Experts of a small language model: 8 layers.
Below are experts of layer 5 (counted from 0) of a mixture-of-experts language model. Rows are named router (the router's row for the expert), gate (a neuron's input weights, with its number), up (a neuron's input weights, with its number), down (a neuron's output weights, with its number) and show model dimensions 0-127. Each number is 500 + 40 x the weight over its row's rms, rounded and kept within 0 to 999. Numbers have three digits each.
After each expert's rows: "gets" lists some tokens that make up at least twice as much of what it gets as of all text. This comes from a sample of Wikipedia text that the model never trained on. Tokens count by the router's weight.

# expert 2
router:421549478517527455389450566487508541491501595489430511521548492518459538522467480487427600512485507562382457456506557466600539529477470521533556564470497460463508471510467513533478505495475449509550504464544421516574574491474484470500512468444524496369571510508597466467465528465488438460524497542460502547523447474467489529492495469484550493515485531482478488529534466542453465500479
gate13:551479487385478503511563541492452527510559469515529513497483462441518582524498536557492504520522574483538568464515491487506495478480456499535511490484481523507531435572548503529497504526535468532508488530492500459529458487526461557501434552495421496579449530479499459511477522506507536569503562485530514430515404476473511515497544501526495514532538463453534601453494539462515477535543
up13:522459487475516486484554515532443598471499418540500454521478464517482509540454553536457460472461440489495476395513459448498521500469572446509548462504508552480451502589516477414584498546542440538486510424485511498430441516536446515511466520510463425575451463466472469512429465554478531522503440467585558463458426491481469531478546521470450588454541473477473518535513560522440505539532
down13:559539512490538567507476517584515520532559425453515496507457507460539549480439475445504512470535463526534503524519496552555528455472423553494549493469552561474533496477518515509500437497453441495461585566509586460522431476481517568540407550489404439563505533507483482484513572449559501537532568544495505526483535462501465467507498525526451461520422473493487441467433540549515510424485
gate14:485496460476499514515448500467474461497497537475488580484484516523519523450513487518535555531471537537544503513492431508520467529419483454569533497469536565461509511495536529499548435558556491473529542469498536582492472522419484469461496445436507473422566454459479507529505498534478483498513569552511418460451448547523494544511468497475558506486497537489469511558508461587531528462607
up14:518516488460549429529553511467454523558517530570503522484443504459452420518521515521509466499561484494546484460457497555558471574479498438451463488544538541520450502534529564536533469518516452507515572505449567489511506561444493506507564422448487589472530547466525518552462544549503460521516505505500475463461511548549470502515494509463455521514494546512596586568509479550491511553579
down14:512503457510459497452532522540440509561525518538533530522530482533486519469637450571486500478540476526422524521515472509565456535453544459441527414519538493504511467477444484527537507510548488491511472517456524541493517542505541476450465466469516477390494490521522486414478526514564484537440521464455464545450433432514537510510533485451535432430551432524476471531455525564527524497546
gets: "\n", "was ", "is ", "ed ", "ing ", "as "

# expert 7
router:541484532520486495482511464420532534461468502551469452508558492514439553565503436445573488467459521505485461406491537482488520470508543463499558504531439437426472575514490515450480489537547470499507493519454472521522576450552551481504517450441531535479411507493527463490414536519491473534507492469496518500557492511472541460415582519479565515469490544463536437543506507446512524463549
gate4:559435563508498403525509544448542488486493454536476560393492517492497520476592519504502465552461444487519534532475457470480578500515520498514518510548531457509505492485485518482484531537489454503430442518523548550459503482468529516531523503456496518566491535403504530475426501510525548538505454481426492386416533559513498511539501496448537504437528502478471497466497493490588448530491
up4:468514501511470500564517513529521596551563553463525440483548502552538517510425542573463430545450513506540524449510572499432545486470471526531552560502548489459521508429512517507454439513522507554565592547503488581577448508535468495612506487530441416554535502550493432463467576464458490500450513542534536459520522440482579478493531499482499516505536521549547534412479436548434522469465
down4:502464539532577509539497544469471479502492465556480482478578452530503490500518479521481412506428513502490453514487505520455572418525516454528495456491534512456454547513519542462501558481417490480487418519468549440461441527494542566492475551460437503478495469475504386502496562467494494532507516511548514488519475502486536556480513546492496501528547522489596459551542536461481540491493
gate5:469534494542513566489529538508509501489438545468364484508550496443459509457496507550585448506548522527598500544439571538484485521480488489588448463497564491489399452516501505493455548507467465460425516499580495533508539496528547501499481551478520524516485496524526456472451548487482498483502459522545425450484520502449493491456488469449499424467545538544500514492547489534486572493549
up5:474520556541482541417462552464532492483497478504418468524500460456550524498447532595576548532509509460449579531431494439470477491483437433498497508519497524515449505471573544471439540432469451441455577477528518505534566549492572466502484508527535525523538477437496488498418532509481484525433486443534431450450524463543517533472471485511484472478546552557492531494502496515524503460564
down5:467550441498583494513555502501438542512566485497519569518512520526481481465482490478523574504479493480462477522468525493391492532475536525468519546512501532523540516485546523476502469603471555615499532556553497525496406462457472559592502546461526474588530522446514559498451483469503505480527475521450524341513526527460513450463526619492529491440469543470542479491497489495485507449489
gets: "(", "\"", "; ", "\" ", "er ", ") "

# expert 4
router:577467465521530474506448534475534556462534542439445529524480464591537485576526466536512557590466508479440506467517490569481537518487464488500562547515527505452494480561518488549432484513539531528525521509509473586526480538520468452409437407446568495503440525517493473484468517434504473504463469469486443558525516446527502463527483529486435451547502537438561468528504550507477536459552
gate4:500510506519551480457531458531541525455507549514464541459511510450527542467478419519493488444475457511610482444514450521508474518522452506519578442434472415536579557535554525485453524499502472492472533436541529513461560498461499482474435473525533535448528467477540488524431450496539475542488494492466435454435539492524507445450554518468490490533551466473484501449551538484478571531532
up4:545516542459484498443477526559441523500523438470555489578479448479467509501420552477544485551472523555489446495529507482450519510523458513415460507478488433456435430560368433444555452473423508541531456474473499527555477561493478521483534509509439479492508449462472456560511566520534482539458511532500512542487501450454533494492542495475477500469501458498479561484451490502508484449435
down4:497489447521560570489470518498413548492421503481553491467485449500515551557477506439497521543497484393468542506466490470507605538551554479471391549534491482484441482679496515507476501476471500525534460440417427463460510546466437461441494551513521492508418542526515433501490459523516486432501505501517544542501491468530478544551524496476489453445432437476589517549468482529471499534544
gate5:512526527478510461490517481488582518578467494480436558535478509432467508566509524428546384529476460480525511457434479546481391482521434525535578530554495452461513490478489532514490554498464500515392510484486467540483462493492477530488510530527525493502489544480536531477446444519551535495442451503498506532484489541474521596446473458536469465505486470495475470470481564423505555476450
up5:552497482542519528512543431498453469461544528595537433480466501585501459517511471606515472487505547542524507459453506441526533510463535493463462472476544498537538517536567472500492451522448507446546506469543493363528527530540554423494468495533497482518465448538470486481492556472472479507491440509489507496504518503517501385454465463528494490486467576489451523504531489438489534454487
down5:512500493521493486519485466516523499485536423519541503519424460565450486444484547504515504522424514562464551502495447488552522529482529406581475514452473424541523460488497553546541496444509518483490541455575512511505438568521498526471457491445466445523522522466457406478469461425508514469497494559501538616501553513529521456513476512533541471490491528485501450491497509533466484551489
gets: ". ", "\n\n", "the ", "\n", "- ", " "

# expert 0
router:500585485541491386464563483497507494508495478589479546434506477537491493485558450488460605510478553441443477526478533507521549482562442549553519464525495537529539559514532575520484471543516539403490461480464496525531471511494526494527476442471550506536470529477475532444453520486465484481506581478554475506554482590481505493557547539497519452467502581441427473514499486539483505495514
gate13:511521439509573490469445499495492498597449510458538504507484513451529474465481441449451478529483471529542496471571511481484448495507468498540439586571469555512575575543523445505544505550472497525509500517505482511443509460494521439466436475506546558480489470516537504421481510546521536493456502500502590481498548471529489535494560464487527476498557527615492485507513493502501498526494
up13:532546520514494582580475487561484456457517472484461474483472504547500515483504477460566437462512511464449493538470566475506544554543550509508610502468527500584437518442445478458536491475519485530455559517509543482539512464555536478443542545494544480523567481526497472557511452485519418510523506522508494481519473562561491539465459562485441563504448472457526510532507505470484476486586
down13:527474566521521451485547455440569418508526462486492452503522507495523477496501515463579536506495571482495435544514459455489575510465535479548548500471450582494541526545491531470556483442461480551474438485481531531452424467562544428512409462524522556496514525522485507495568489519571462496562485451511487552528539508510457535508537518460545531517538474466511434517473387469546511461495
gate14:471487452483436495443461471539502496466545449506481509515529424547507517487571478528493512492506575506543446528471513516482429558518520564553494444525475480493486486513483469602538452452503513490530496438532512581539540537528526555553489451486579554528469520489447556450453518506489533588505554543455526521538488547556505526416465499558475492464445504484452464420493492533475535429444
up14:562470474453482387429479515510510540436484493463514536483504480543479463432573487587585487488493562517529463499492470524495425498483521523532463509518448492409442554524514473561550476511482498517470483491509477482517555532491582533488465556519607499500468457451481516460513530434520569542504536512433530488512485470512513508469472487552566603537507451496518496467458530498486499479503
down14:477443526510517475439521504532463522482507495531430505471539558394507494532488416496513535451516547501495508428480510493460423435539450579496545552518495392487449451518556533556528492554523484532538537525507521473555534544558494516519488479495517483497557563508445556534486485508453485537486491464437441464529474510550513485531545517506474576475491486497535533470533512557565534521469
gets: "| ", "of ", "in ", "for ", "to ", "from "

# expert 6
router:536522491515462443444424533475545532540421526530504409542577513496462558479549523505459469531475496498439455492492479560520478442514595501539534542545421486493566550523516494504478443492513485465549545526506480553527512558514535464499471486518527523498435480558521449497454533415489488488484533554508475485510510538509589484518549530479561428469504495460481472500576434467440559487512
gate4:468531514413537487568517574510495514509402451501496482522466478431426428551474574494488531507571519531526559458516521463448517475477492447537507533518478481520519472523481554478506490487488461408462538475393490463433466536478558502486475520499456461512511500514494598551548493475526504350517500421492522536485524513515575484514463413436512467459512483496521501544496458450471530515550
up4:479449547471484524549549518448574510561444478474528509447509515455494505517485475497462519487537514507571523422528500483445489480521537464516503559600507466538566498525508485536531481544446559431534474425504456452460476557491511492482443474478504444481482523567429565512463557486536456487470510449461494538447531563487551417478511444445507438456547540496512540551537460470453536534542
down4:466488462570547576503505465545480470511558491479528507537555510510501470503527442543479485514462512439531506540445473532494513453521497493438569467461498548477510456464503536498440533524449539558420496549537492581457512525518580498628529472550453571477528538459534536484426468524548526460457480444600517359477553468471420517546507532484466513563494493449529494454466568487470460445526
gate5:540538505498492513503526494536468597565502431519476523410449466435573512481515549485506497430471546547543512418463536442468495459464429500514458578380565507568523482530480539457521461496540525452490536335567446514529540493522498471500525451468494468475471454477485507500517492452438496499497515478400451490503506511527467519541448469512539384531573522487510429492465519517528489444452
up5:482547469541516442553449457457491494508520523505466498510503462500437497502511480474562540470522422482459405471517510552489509549474548549489550432492493525508446541519507507562518532556482536489420533484543484504527426474481469523509517471522533465498523485501531436500468549459523416452505518502480542543545513470512510412457555473521447602510458512574483551490421468495508505526544
down5:471538549408485496544533553596485516504488445532481494511438486475506446476461501465523479513503486549495444475507441448446573445534522512509539532478477524459525523550495481549455473466500445496519481464587443513567536475505524507616503573503491499421446512578483438504430491491481491486497504545513539628546413520531507450487556399474514424492494491517544498489546403494526480496473
gets: ", ", "and ", "a ", "that ", "the ", "his "

# expert 3
router:556522480458454498499493525447519467519463438474493466471494486571452533557523453540493517489487490551468514512484477554528542452575533483548451506580482466493493520510469527489420509479493566494506514510393413528502461532503549431430400497502531551488416512504440476536474514542527497524473519524482509568536493528555520473465484518479447466550522507525500521464523524465495550420547
gate13:495503472556463558495500554581496483442526404413524440527519538503491512446470464487451563501527568484502543521509459517546463499499459483497476527548506482482505538491416500486576499507436466485530504432512448507488514513517480529524517469523458577498488522539514459513510504516488507580458540503554515513524428552493530504542487481521474563498410564527469579457493511543549432420531
up13:502451574540555488540443485489634498437529501540538504508485460539544461433494454513486449518509502446502512498473552521456477458530471498493534512471425480516463500485569547535511521495529564535576480485425497479495503492504495439460528503490527522483489504522565530480553488541516462503510511563504530497493492532520478503532468539480473393536546433426566530465512507446436509566492
down13:487488522519489533540581521481466520531493521519516487454420501486405497462449511482496482488542468515470506545567523471538465454546474465462553467519552500524440563432484459452509526456433460459515478568455577493491539507489502556508428533467468511448505451510483446485508525497448550506450471444522454489504449533499515530429539446565508499535475478509516504551503527423528481519480
gate14:490445513547406487515451457523444494508511435442494479464486510528505517484480519497518507581453501551562562511480522513492418472480509431477558515564488551480569526487502508472407432477511475491506531411510439510510481479452412521474538508472503536518502502475495459520470544492497483484466521495515491502483488457535487468516495552491489453496489506556463534480526517455547545445514
up14:471472468538472493552512487481510480533524503516488497504572509437577530461509475482494434543465495521607460461528498560476499487503499500457558514542534558457510518474526461479363487447558526490549519503525500548453537532465473510504538560518533511492462488555446501471450529467551532457491513457486476481445490488566409536475550522560516462489492500475479489508585552543510518498463
down14:477519541525454471522529530524523493503595448538465520494528511487466567483485473468463520514454487529461512501617554472490556535480504467413481492476542532514454508552439503590546478510495511500492505423538520446447568565466483509503487531461551494556537435484470456480553543539468440537543481569543528466461470458503466550453551568521567533525468469523543456471451503471534466498418
gets: ".", "–", "'", "0", "-", ")"